config.yaml
num_hidden_layers: 12
hidden_size: 192
n_experts: 32
d_expert: 480
hidden_act: "reglu"
lr_router: 0.000812
vocab_size: 32768
norm_eps: 1e-06
tie_word_embeddings: "early"
optimizer: "soap_variant"
batch_tokens: [32768, 65536, 98304]
train_tokens: 439400000
Below are experts of layer 7 (counted from 0) of a mixture-of-experts language model. Rows are named router (the router's row for the expert) and show model dimensions 0-191. Each number is 128 + 24 x the weight over its row's rms, rounded and kept within 0 to 255. Numbers have three digits each.
After each expert's rows: a language model's description of what the expert responds to. This comes from a sample of Wikipedia text that the model never trained on.

# expert 16
router:104118122101156131112143142104139116116094160163147133126111149120113099126103132106141096145168124124144161100138055137135112160105153096081120094115155107134134158100086064114099124159135107134157157205112084155170109173118105149142112146154143116148115091128164109129128151172153124116093090107143103084102118113135145113151139139123139143112140098147090113148114093129123164104110114119155125099135167155131139142111119117112130108101119136120130091121153103145133108120115141171107127135118120135073111110168094146153172108113068145126117167135133106122109123147126107134
Digits and unit tokens inside statistics, tables and measurements, often after a decimal point or bracket, e.g. 2.0, km, lb.

# expert 7
router:068132099127095117125106130160137123150102155114130157127155118077142109126148121132087146082118147137125166194114132095147119122081105139124134116148147133107123139111143140127093106160144125115151142152112090135114118067109121146117116142091143138126110155111113142137121103134160126142104146151103165136118145132125079111137096117125164102149118149160162140164136152142165103139127118168117104106075122087126113079148104110115123133135153104114144086115117140121203141129123137125079132111142155173124123101116112160113159152144145143151139148094101149054178139141112105145
Auxiliary and copular verbs right after a subject, such as was, is, had, been, would, plus adverbs or not that follow them.

# expert 15
router:148124083156145102142110215100104107128122100128106144097123139160122094132104115142149188145098162114127101135139126126114108106104111142120138117100131131098140142123110132133178137129133162109114118088100127168140149146102128114166137144153127142148137094126113142104118196108104149089118123141089114153156130095102154117106128108127131097138144145112151098164139186109089142095135104084129123141168150141114108081100109136138081108156152135109091143180094133093122120150114124093077129108077150137127139141121121123140111124137164148098137149116132145157144130158104110160
Closing quotation marks, parentheses and brackets after a quoted phrase or name, plus spaces and some word-ending pieces, such as screen", (MAS).

# expert 30
router:121124156148150143093138102155114149130119122142114084096138133127167132134122143135076122128137140159150114126139150185104111158157128124126148151141097140121094102119175136100133115107125160139119143103126130106124115070118154140113123130109119133144128131133121129115139097124136094135122150124142184128118128128160065123124114138124128168163112103106116123107126136126134108179119130176130114120100091148125151180125124129120123140131113118124142131107138177096115121123160133134135134150132087111101121093112130114116161123139090118164135106137121118000094129140121113130
Prepositions that start location, time or topic phrases, especially in, of, on, at, during, such as born in 2001.

# expert 18
router:142128067147148092143104224104101104124128084128083140112091141142123115159109108148157167136109130113116126113160127107102108109111136151122147128078150132116128142126125134144198131163137137109099124099073119139140142143128121112149141135154141143135138099114138133137116203110121141116129119154108102139161142105104145139100135116130136110139166122143139121160153170098107117107126100081120136143156178154100109094103092134140128106156136137121097129203114102121122108148106124120081132135079156123142138146146115124117099132142158155109143114112149148162143129153101108161
Unclear mix of bare spaces, "of", adjectives like little, serious, distant, first-name pieces such as Alex, Marc, and non-Latin bytes.

# expert 12
router:107167087087149140117130129128134121096147127159122167119084119138122166109139143142146101175105111150113158121126156129160114095127137139156164090112133160141179098106094144121131122098095166111161133135129065115166114104136139108166104127113145134091147153094103111102130156138161136140089111140082132147140130115131141142104154136142142100143085132106165116103117129175100113159165134144114069085144144131061090128101140126122156098136166077122116136153123142137097105160124118109098142137103137144170145164145147121126146140093111130117154134113144142160152120133151120168
Pronouns and short capitalized word-starts in song, show and work titles, mostly inside quotes, such as We, He'll, I, Me, You.

# expert 28
router:156169105076087117058108159102121111134141163156103092152140134116104091119147113172152102135139166126122129121094109165160132100144144140109104131138136155159109122166109082132118149098147125120122128160157124109126152162190159118144160140105124096157131146164121079117152143101133096151110127103157121151124120095137117126155132113140118136144124134171097113109114138119066120136142112117139140111150165110127085120096093139141157149132115121194130140154126124140122139130118147151154194095117113118065112149141117154130158118126088133138154116127106141133160114155169137145
The first half of years, 19, 20, 18, after in, since or born, plus dashes, decimal points and degree signs in coordinates.

# expert 0
router:117136122143149118144118110090115097078142108150169144145104125144147116132135164122113144160117143143118139113128125121128105172124129136121164114140133156134137149120175122165165100122140157172147155128125135077156115130151151140171145135140138059122147154161104149098156154122058119155143117115159167090160174162149130129116116146087166102114150134108107132188126123127127131109135106084114146149145167111143170075143131140150121123133182106124140115150165095131131146099132079130106131111160116148105131128080153136132151123094128139098141125166149117150114162117112156082
Surnames and surname pieces after a first name, often in headings, lists and tables, such as Walker, Newman, Dun-ham.

# expert 31
router:157094088150139133122126110100134129117150152133109101111154128095111117103112121122133116130096162131111137101106084086164099140108104108113173144146094108072113141107118138119141112133131137174145095119081114084126149104099143120055082090139144152136132104137110127152095139097163138150141119125122086143164130093126142151099123146115171115086080120097120108111086117167160112118108139111123146128127087133131118141098142121127075135157149145159123104088136090144134127131094139150158147135164116168134113131136124095161139112081158101110148141157088145146130090167112112130
Opening parenthesis or quote mark after a name or phrase, e.g. (born 1987), ("...", and the = heading end.

# expert 19
router:154096161144107098143148096103134121129089133092093092111146124107118145115125128135143140083112131139117084166154126133126132096128137094133102145137115126108110147098192154103149149136131124101133142134129164118101082081113176160111157148167130135104111164130126128131142108139140164108123143104139144121157107126132115116098156132146136109142074112095134134095118126118061139104127164098149144080142081096135148086112133150121168149118102145121125115099121195140120122140178097113168150106134112206106114100130144122119134102158156136115101115146128141133137128099171146112
Commas and comma-bearing punctuation like ), or ", ending a clause or list item before and, which or but.

# expert 4
router:124134156132167119136144120120094105120096146138150140158138111155133127117120146137117085181113145104125135101146139138117145131128132093124129084130133163133096162101140114127113105144132181151138115094130112143131120137132135111177108112167115094144145191130093117119109211110084132149148195139158159135141157142097097114134157103109171093098132115141174146117112142100156124108139122082133138165130139130127156074091135157142088089097122123120097121150123110104137113127126133166115137132110128153140125108104176132150144143111152090079121132150107114157135142169114162084
Word-final pieces of taxonomic, scientific and foreign names, e.g. -ia, -ensis, -idae, -oma in species lists and Romance names.

# expert 27
router:115099153111157110116105101126088107135138150105131104134124181165130130143119121161170112163154157145138102117128071132172113131131131083092080110162139138167078123143187151121102137102152140103127137136164134166137119097105140118107133114100127119058139170118156121097111115131118101105100152141096124122136126143148150140177113131117136151114175142089135155111135106155096114167160119072121118102147159131119122119156125163101138138135119092119109173131111092116144137145132141169117135158091155126180146073143136132103129128129138110084114130127143131125149142156155138149
Plural common nouns at the end of noun phrases, often before a comma or period, such as films, songs, areas, disabilities, yards.

# expert 8
router:111163147180098110164091165092138114088152085108091113152116129135115133158131131163091121136150122082114170143155121127133143093093137124107103142121125104103144161093144093127147123123140112138106127114095110107118090143134085130140158131190093137094129189108140146146110134142143140137136099117108120167148116097145139117100137140155141106153102131119126145144095109144113111112153139165137144126149127090153135133099110199125098141186111168145103139160132093182139140133116117083132121139111167179169138143132148140157133142165158133155150113128111121151153132115154144154
Conjunctions linking words or clauses, overwhelmingly and, also or, but, &, than, nor, e.g. Canterbury and West Coast, heroic and self-destructive.

# expert 1
router:131113109130125142132144122121127126136108097108156116074108140123142151151141085128152087123131117121120122190169151106172131134123094113095120176104102122147121127073126103149168108144135091190139097153146141105139142079151170114146163112115150116162090123131154122111105114088120160149126169141109129143128159125092150145083099125122128107175104128070158162178137116129124138121135135144139126131067134166124109102115114111109122144080120160163158123115114118150155100168101125154142139091126143085119168128130163153132100131154137143084161152137123142130138125135114115147
Words opening subordinate clauses such as which, that, who, where, because; also abstract nouns after and or in, like employment, addition.

# expert 17
router:123174147134117104133115148136122172138155114135149124170131127123108171124126108127149132117143130106119162101144169161154172106144151128143131149129162111142126118123117170121125191126136153115123147138129148168109135163124106097075124135124146145170132141139123123131100141157097112161145152143123103116073154178112122146144123160092119116165152111173153108131142145129104180141190105106101117141124166062137110141147094128097132130084101111127123137100149146123119114102142077086153098108154112147131085169108141126129108102132134094119135072131167124140155115084130152103
First token of a new line in markup: opening pipe of a table row, list dash, or == heading signs.

# expert 2
router:140118155131140115126145128117110139153145157152124147153145156178116123147115091089144125075124112120162159085150066104094147186125161101126092129138142127146175120167163122146105098122126077107141136130134114119132145136159117095149135135129126131106131093176103116106136114165126150111137114124128148096155105112162152104158139099134145117158144149160115126089154097115126120120102130080127134147160169079110154162110131141146162166127111161127130139169108125160152152140137094119176089110135136102114133139090143125085144108110067149119156129143164132130156110160138123086
Final digits of years after a split century prefix like 19 or 20, ordinal suffixes, and month names, e.g. 19|34, 14th, May 2022.

# expert 21
router:112172159082115136139132119165144122126155081121135131141167139135118116185127127138083183123098139147119113147085102114129128126097150129113129157094128143108118135097108083156131133157091156099154114117088148129139145134129096072116128119107094165099139122105121152125164163127156139136094114149111134103167102154122141138129129155105127125129130164143130110161145134124092098160108132149115119150147167165081111112102135129121090123127157158102121159141129113115096136092158146137078163126142139111120152135162132139081116089089053138079112085117125100128118130097109138136
Opening pieces of longer words split by the tokenizer, mostly lowercase Latin-derived stems, such as conf-idant, aff-irmations, prov-oking, lig-ands.

# expert 5
router:108121147116123135124120142114125154128120130113140131098121140120147122142130098095119126125165132152123132198154135108108135154175069166130140138165123150151143091118140145132122129154120114135143115110140135102138106067119116141114146118112119135156100098118103141104147127146130113138176148116126191107106126157130103148166112168132117152155159141146133136170169142167161091126116149193146136134080099107154125107117140119118153121109139142149190095103163137153182126126154131114095134146116142092145145087117116121149111146154089130080111146118091128034143123114114125135
Main verbs right after a subject or auxiliary in narrative prose, mostly past tense, such as took, received, announced, introduced, was considered.

# expert 22
router:146133073148149098143108224103102108128122083125084135111098143147121111159109113151157167137107131113111128109159125111099107109111134153127142135080153130117124142128129132142203131162144133106105126094070112145139150147129123107153141141147141152132140094113135134137116193111123138114124120155105110142159146100104146137099132108129136109132163122138143121156151169100110119102131103082121138140156181153102105091102088132142132109154133134116097125209110101119119112143101124124080134139081155121136136149144114128123102132137163154113143119115151146157140132156100111153
Mixed group: personal pronouns he, she, them, her, and concrete nouns like water, police, cancer, wood, plus scattered word pieces.

# expert 6
router:144131077147151099146111228102107097128128085129074133104097141141120117158109115154159160140109130116113134107161124110106107114110138152121146124078144139116117151122135125141198132164144139103102127096078113132144146142132122107149136140151141145136146095113140130136111195112129137126136114148105117140150146107107147138094126110139140113136162115130148123153152163105105114105126111079121134142161194156106100092101094138146123121155135140119088130203125098116117112152102121122082138137078159114142131148144115123123094134148155155108143120114151144156139136149098112152
City, state and country names and their later parts, often after "in", a comma or "Los", such as Angeles, London, Cincinnati, Connecticut.

# expert 9
router:156103143079165119121147139150126117132149092195160105093108154187114122098178163060132124117129088092120142096129105106115097104153149161142088103124135117167147144159119087148142100135127124128121142165160101093131124139124145131124122131167114085111126105119149117138154124121131101095150124087152126125126092114137145149103117131161109128154149134140121130114143152119120123148113102075172114152155167136102150123166136115146137101140121110095129110166101094154124120124126118164132101143095132180125139123107122140159198141136056124117144151145133134119131156132149118117
Numeric tokens in sports tables, scorelines, goal minutes and dates, such as 29' (pen.), 14, 31 March.

# expert 25
router:132130098156139106147128173093104094133086143154113142120112151161136107114143124142153148180143153097145151118132118105073101123111136126110117111105118127137146161174111150116161165143128188121135137116110135154154119130108106114185113116114146090136121080153115118115134184143118089103149121164158131113144123126130147145156124143140126112111157112146109135138131190159116115158149137114145131120152180149134129126073125153130123137144168144107081138211095085130103149130126116123111119148100131115154097146158122124153095125129124100105102073141173132143109156096109151145
Country names and three-letter codes like GER, JPN, USA inside results tables between pipes, also club city names.

# expert 24
router:130146149072102153131160084147168137139119126163093153125105151113125170108137162070155131117107092141108095147066102155142086110149157147118154163129143144097116111154140110088105115117121126127127128125125126102112147132154085144115107131132068151134094116112116154152106151127117082112143128147114208122135130140132145134132132128139091154116113105121122100105119151113128090134105104133124121138097097109098137186125131123106143138159108131126106179082120087105096123121111148074165139141139146107124106146115120107145097141090099164129102107128087084131135112148113102134
Prefix-like or modifying first parts of compounds and names, such as mid-February, post-colonial, non-, New Delhi, Mid-career.

# expert 10
router:078119145128147159156142100178115120132121183168151154145104110185142165164137120123113142164177132126123157210113112124105133146153131142127112068110146126139127112154171120071147140114127128113126086110135136111113152115136113144123137128125135131148128083103147122123130161127104115142120140124149171121139130128144156142138144146128118133115176111159144100159120084197148158167117101066130145151123071114137157154169093117128126108134138128162084140138146074122099151092137116125135160115123137096154123132123096143106148140121140151117133102131143127145146163117125121148
Nouns for roles, titles and relations after the or his, like President, son, father, member, Minister, King, professor.

# expert 13
router:127151115121118121136102111127137122108189171148142152113130138138121191111111164102121128118104095107113141153151143141135125125127125123153162083181128118126129126123136151163173194099124150139138126139143122162119145134122098158141138128158126128169158097137153155145151123142113100091125108110119123148139146111116129147107126120148211130076158136165135142114081108107132167118128151100111110150116141122149127197174070110132088155162124124138158157176112138163124157128154129166126106113103135109130179126114149114167116130118120086151123139115143124099152119125109169150
Noun-phrase openers such as the, these, several, many, such, various, two, often at sentence start or after helping.

# expert 23
router:119108131146079159100145133188126135151148111117112115142128108098169201126110128129111126127144104115162131129116149129129103124090100122088105111115084136150103125136136103136122171126124159148139183141155134190131111126130102145099121066133123142113142099137147098110138118128149095150128165132127172091144117169128083116118137115144113131062080173137113133108137122097144130120150117146118121109125117131153143179188167110130125111135137119188134146127121144113174139112125110139168114127162125098115095114124135163133129133100137093146132146130139147076102113114158175122
Articles and possessive determiners after prepositions, mainly the, a, an, his, its, their, e.g. on the west bank, in a community.

# expert 14
router:125110152152134129119128081125146204117139156103144110137115100132134103110132143122111114154145106189129129120122157187100112140106095136155110123137093108150162153119095125127090143156112158123118136133128151158117085148107136113052136137147120097097117158130112123154117089137098158162138108113195113134133120159144129121121112125141098147102084152085141120135106093151146160129153164116124129130137134109109134090137104139123153119072138114106133139098156174084137152135141117134143107127169029138110148124126116125127105121131130147123096148121095118119145123097152150111
Pipe separators between cells inside a table row, especially after text or numbers, plus colons and semicolons in infobox-style key: value lines.

# expert 26
router:102090104107072113161132143102134154142085116085151110116161101136112109151124114149149115107108169132122076125094125165142163137104103128136161111107138153101139104097182151154082083106130095130095110132097162100123141100175155137151131144120125120137118141130124165149113115121150162105158099126085078142177111105117108156098143156129093114165110136112136163118133135170119144125135145081138143142152159154111107130104143104164143160136146142109141109108108106142144088128121161103136151081155114122145154119127142135163109130130163129087094148131149123113092122101162160140
Periods ending sentences or paragraphs, often before a new paragraph or section heading, and the closing == of section headings.

# expert 11
router:124133086122134117122131155117126116101142100158158164135100106133140098117168159117132160117115092117154146124165069111151148126134093130169099107103148122139103129146116068146168180108123169139131128128144109122136136144139114067104079111116142150123128119173160102160111158115103124085145117131123125140126127106115151121158138135098139142096144150137146141119152159123161132103109132116120113139101155135144103137150129155118104129087146142084088160178116098130121092144131151101102181162088114100169119150128184146089175140130098145112109133112144104150106148076115116103
Space or sign token opening a number inside table cells and score lists, mostly the space before digits, plus minus, plus, euro, decimal point.

# expert 3
router:146167143081098143128132110132145118126155121135143110136088116152103127149153127160130133127106157118129132173083077101103161144101105131119146133138112108174158179173084127096116138098106099086138121160159144169108121151100141156156086110114135063121122107143155123154149111118091123136102098100113123140079141146133132076182086104141127137106150100157110159124121108155109113121129153150125155140111144128154155138161143122105121152144121120104170131144120106120113131121111151102163100130084084145147113132140113111127102159082120069122132125132177113121111166145118133118
First words of section headings, infobox labels and table column headers, such as Personal information, Career, Votes, Party, Date.

# expert 29
router:149164150136135113100120140136129164123100093124103109140170067105125130104145140141119125123142131120124125120136061155148146122144147143147151143135107101101140109168089107116111143131138079134124119154117148114128131157134135131093102151116133112117145089110073095105107096165101099109155141151118106127100082167091146097121145110093125170148121120092151125137116146155172166134163123127106124100142147129135108099155181114153082134144116094178130120144134145154147137112121116126089103126166090160176122148151117119088112095077152118119109145113112111123100111082135086091
Line breaks closing table rows or infobox and list lines, the pipe plus newline, and list dashes, e.g. taxonomy lists, gene data tables.